config.toml
d_model = 128
experts_per_token = 6
activation = "mish"
moe_layers = [2, 3, 4, 5, 6, 7, 8, 9, 10, 11, 12, 13]
normalize_top_k = false
router_bias = true
vocab_size = 8192
norm = "rmsnorm"
lr = 0.0057
beta1 = 0.95
beta2 = 0.99
Below are experts of layer 8 (counted from 0) of a mixture-of-experts language model. Rows are named router (the router's row for the expert), up (a neuron's input weights, with its number), down (a neuron's output weights, with its number) and show model dimensions 0-127. Each number is 500 + 50 x the weight over its row's rms, rounded and kept within 0 to 999. Numbers have three digits each.
After each expert's rows: a language model's description of what the expert responds to. This comes from a sample of Wikipedia text that the model never trained on.

# expert 5
router:549552468443435521550506462563535515493501607527513484520510455511515550503500567546430545436462440452501395406473494544504482527538473489505538489567564477482479543455461585479468494570461500492535475511439463454459463494490496588631578497529604492507509417551464535469550475454543425543534550479546575562467465470496638525583499477571475632425476536592499528510532533591588503442428
up1:484487516479401433487510502550515489482524495566529529487518484624423374516504516473483397388595533443561464501558509627495458459556485553488513498524458458470462497559459532539559495433506530463526473563408498473502496423457487534491587529448527412525496509529511501402515508543467478584427489417449505520609543452442551416398422586536610494503550503510480561534522561504478497506490
down1:514500508539431504512456444495467425527464519512472472505405542491483531467583460499405600493443567559537517539481496434504552393443534532469522516505495576500548530483485408418436524454516571508457426485481435454437489505480422485462605533620447529508522461511621449461467523436555569545618480512598423553516531495480523508525461484545579491491482578554464405416485506474480586438468
Description: Row labels and first cells in wiki tables and infoboxes, chiefly chart names like US, Canadian (Billboard), also Website, Genus, Turnout.

# expert 0
router:578562482498469542449489487489517481578502542535467496487448493514465589521354493601465528458483369502560451525481580519535626508433536492424479505580542485441490519461500530447571499537497516527465593403544484504498608417488485539485506660517493462482451403501518538409506481446542519530485557510582522566473498517501491456519428449529431502464590531528443501534506525552583563508488
up17:429544568522496447481419541517430495578465492537518466420560439521502483538466518541450521481428509528499472461537509497580484581496485500436477429547548500402531518468494516490584485588416554492514589572546480462603485516455487619486401541572525480552432512480366429516486508568463423413462504500464534483476574501513500514427486517529514519626481575613500429484454501477451436443514
down17:522516469510454529546479491492503438534452481440452570541512572527452505442492475575585528485455493584534450401460455447501513370465508497579525475450406464559548487405534484487463491535497535462416436461620485491439563506531472582528557480483553480467543481447512435415524487499474547598510391513479531441425488488431527521641513494539490541599485503442517583532528580572565548542496
Description: Tokens right after a person's name in lists and biographies: opening parentheses, nickname quotes, possessive 's, and verbs like wrote, served, resigned.

# expert 6
router:504502552479501515468423506484435520482487556579371597473485626512451455466502554468492543424472444393587497552488499545471502520453515458523427492505448473386419527484460615517480499476591518509488526484514520453453560438447468506512634587525541413464519489528486561475552498487492438511507485540538458542426456522437570494458392478516514501463567591588538556558500514509518594463476
up20:551547435584556529471445497484548446551562513503441462410489528514501505481545490476525549441513509585571496520494539457544529615531591522487533598454445448382516525560488445500511457408545389553481485540463452620486538432441422456570429535479475444518525504454456471446546509465516468472526503548595561477597515528484462540501567476450456438573490497526534481396505560424571511435544
down20:398455462564434382532533504401516522552536570581564600498495525540511464396496485493509512481502445480491485507457471471480431543464447476518563493528484543370488536504476460429461548451553467538451494507383511572526501502380437537420608470567488445558494444496468510469510508534552513427547488469537476557499459503473485594530454475482528504517578650463440543432506454586464491501482
Description: Mid-word pieces of non-English names and scripts, such as Jordan, Jensen, Kunze, plus Thai, Greek and Chinese byte fragments.

# expert 37
router:541522485465516466557486453482448515469536483593506521498516529440465534491491520511433493462478466546511365428572562498479482564333489497499534507505527435524443514475456479525513510543508481536504521478508445372444594503435460537544529483575533390461562512521507600425458499496490514543520538495518558526460510500451533506540486380545453511514527546491433662508503556518490660426424
up1:528514457607595467532423446522519521490530519537556528436474557437473482484499496430587444504471377556537506375404458522456495557477447404434593499567488513616463492449480438517510454524531464517519417531484516481413470461426515489633532482479520451515520594538508482424482506554484497455511456583455588562598489504497532468508549435502523518486482474514440538448473530513400562477464
down1:461515477491495626520590549446504499426542414455464512523469479485522465461472538532521499385520558509558418659542444476421495555552519550556503505477558513479510469549515508572452541542534524457601552558454495510513510464478529423514493463451457569446517477460493544569435571431555493558497505439549496503468470554570469573523427426603426489432534526585501477537462365459476483546540
Description: First word of a sentence or paragraph, often after a heading or line break: In, On, After, According, However, As.

# expert 36
router:499589493479474589488512408553493443488482502519513510466471551501532519536450407520418500496477514432527529494507575562373525427423543439511495490573541507519438521504450558519609500474464470620382542491533474491409504514478481511499632557471542503507525379418456542449458475473535466496527487578507511478466487374462547478566400479494480638447551524486555496483501517479503497429468
up1:508475567479446505569559409488515527523521592627537461533514573463517404585451515442548447568457477436489545525441451521497463702430545510511436461528503555515493555544505528413525581438479470421413480504552471553438561448465554450520521484517476497499475472498506497523462553535459484455568587502495470475409551526513561518503445477583477456564521519474488415495488574535424428506526
down1:474494536451543556461475575473441490592549465512501594496523476449474482569431455554520502430360536543572569472386438501489563421504573492592498491519455556500507550543485458482479504462483461490513544547405485456445542419408523485526563436656455497467508437477466493469448535520505459531541606488532546455659443520476453482534495451514544468509564514476550528540488501536464448451455
Description: Inflectional suffixes ed, d, ing, ized on verbs and participles, plus whole verbs like found, released, announced, named.

# expert 2
router:619565472450459515364595542541453494379371532465356506447469564554455621523497474527522519471481472448575437528499580551523585521471506473464493515588570484508448529491506557523518536542568512507461514489563405483462542474458470505498469533483478455517502442483537615539531457440489480547490519547531500555445452483464571492547481424518480535481543493466464582538511537601494522486435
up17:472551452457435524509553515477545328475520542510431475545576538511453483481501526589511485441479555499561478449509500432524499483427442456545578518505546574466472480500494500523450498400582410506467544534513576463367452573464455489479538551410550470607507531530460522476482519414568488502502554508423476503535560481591508616470560523538461508473603446519514527526500597437533516579492
down17:575503516498462510564363485538580431581546358551493451549419482519453445494481413516482481564512567602468535498412497461501506569486495512518446483531470525483475580462569478447487464518501419511553542483419475530499507511509567434439479518550522528593495482486584400502512473518481550423533488506453494526556430528510487386397517558560482442453505513523492568446528484381498570447435
Description: Word pieces inside rare proper names, mostly Latin species epithets in taxonomy synonym lists, such as granad-ensis, haye-si, styl-ata.

# expert 7
router:523583497480458507564440427490492472489482524533514522519479503527468426555455489501454544474364478484561525439536537483502557476478492443486514523565456481464509523369408513481556530512569500457543514511510527458479512551465485557598477478620547463457502552516513487475583375446460536532540531499483555553462482504509678379624527450508486520503543572553417512478471531574434534414461
up1:508516460477509535465498556501463540456467475479441487446520465516472495522429516488559470474549554554435505468464445403414453407522481494539434505542505463508447476464487540520562431513502481483511503465597632497544424507542508478523512453540592422479435517502492533407540503433534412517363396482396450517411585514473458415532374459523490534541543509522474448512394459456582544440459
down1:537448600436484518562453482467536484584487496452553487511427459566504499509459528533462489428464478517497603504598379507586518555478581511455432509586462500517451489498515462536507573546512581447463558556445536360506489460455477540482542425532501491606478501494397433566417498510484470553526554438512638483538487523481492521518425531463488630446471573508520450484497576504530478537487
Description: Common nouns after a or the that take of, such as term, role, state, name, plus table and infobox headers like Year, List, Coordinates.

# expert 12
router:545569542467499512547455489525470478501440494523348517476523540534471630556501489488441533478462438475596496527475641475523529518436531516516424486507487473429474519478509485511510562551565447523406467519536371467482528508419436486510545544596500470465458484426510545524500403484509459471480524536573548501438474501411626464526512383508407566480494494476453601517518502584513577492497
up1:438611468562487449426531507463541536458511558528447470514499403542521538515477559520480580428542438511537511520491472515526437373485499534491469447574482505512432515435603584439522535518542459520469507468487558491490579512498449424565488493499475486454425499501521509528629484461494466591564568523528530467492495565406586550555464578589583415343509481465521449507463469550497511562517
down1:516498468490427499524462513576523537550481413582501437475480511548463420519490454451461501462535536515562488534558524525549461594516510533541630433412505543477499468567482468521472569441601545462513515533490516579474423572464461496467490434527432486425538514482462616457391497363558556453509519513529484478417514411556512419468479499437411538503552503520496430424574429472502507523592
Description: First capital letter or syllable of foreign or unusual proper names after of, the or dashes, as in Jungfrau, Jicheng, Waziristan.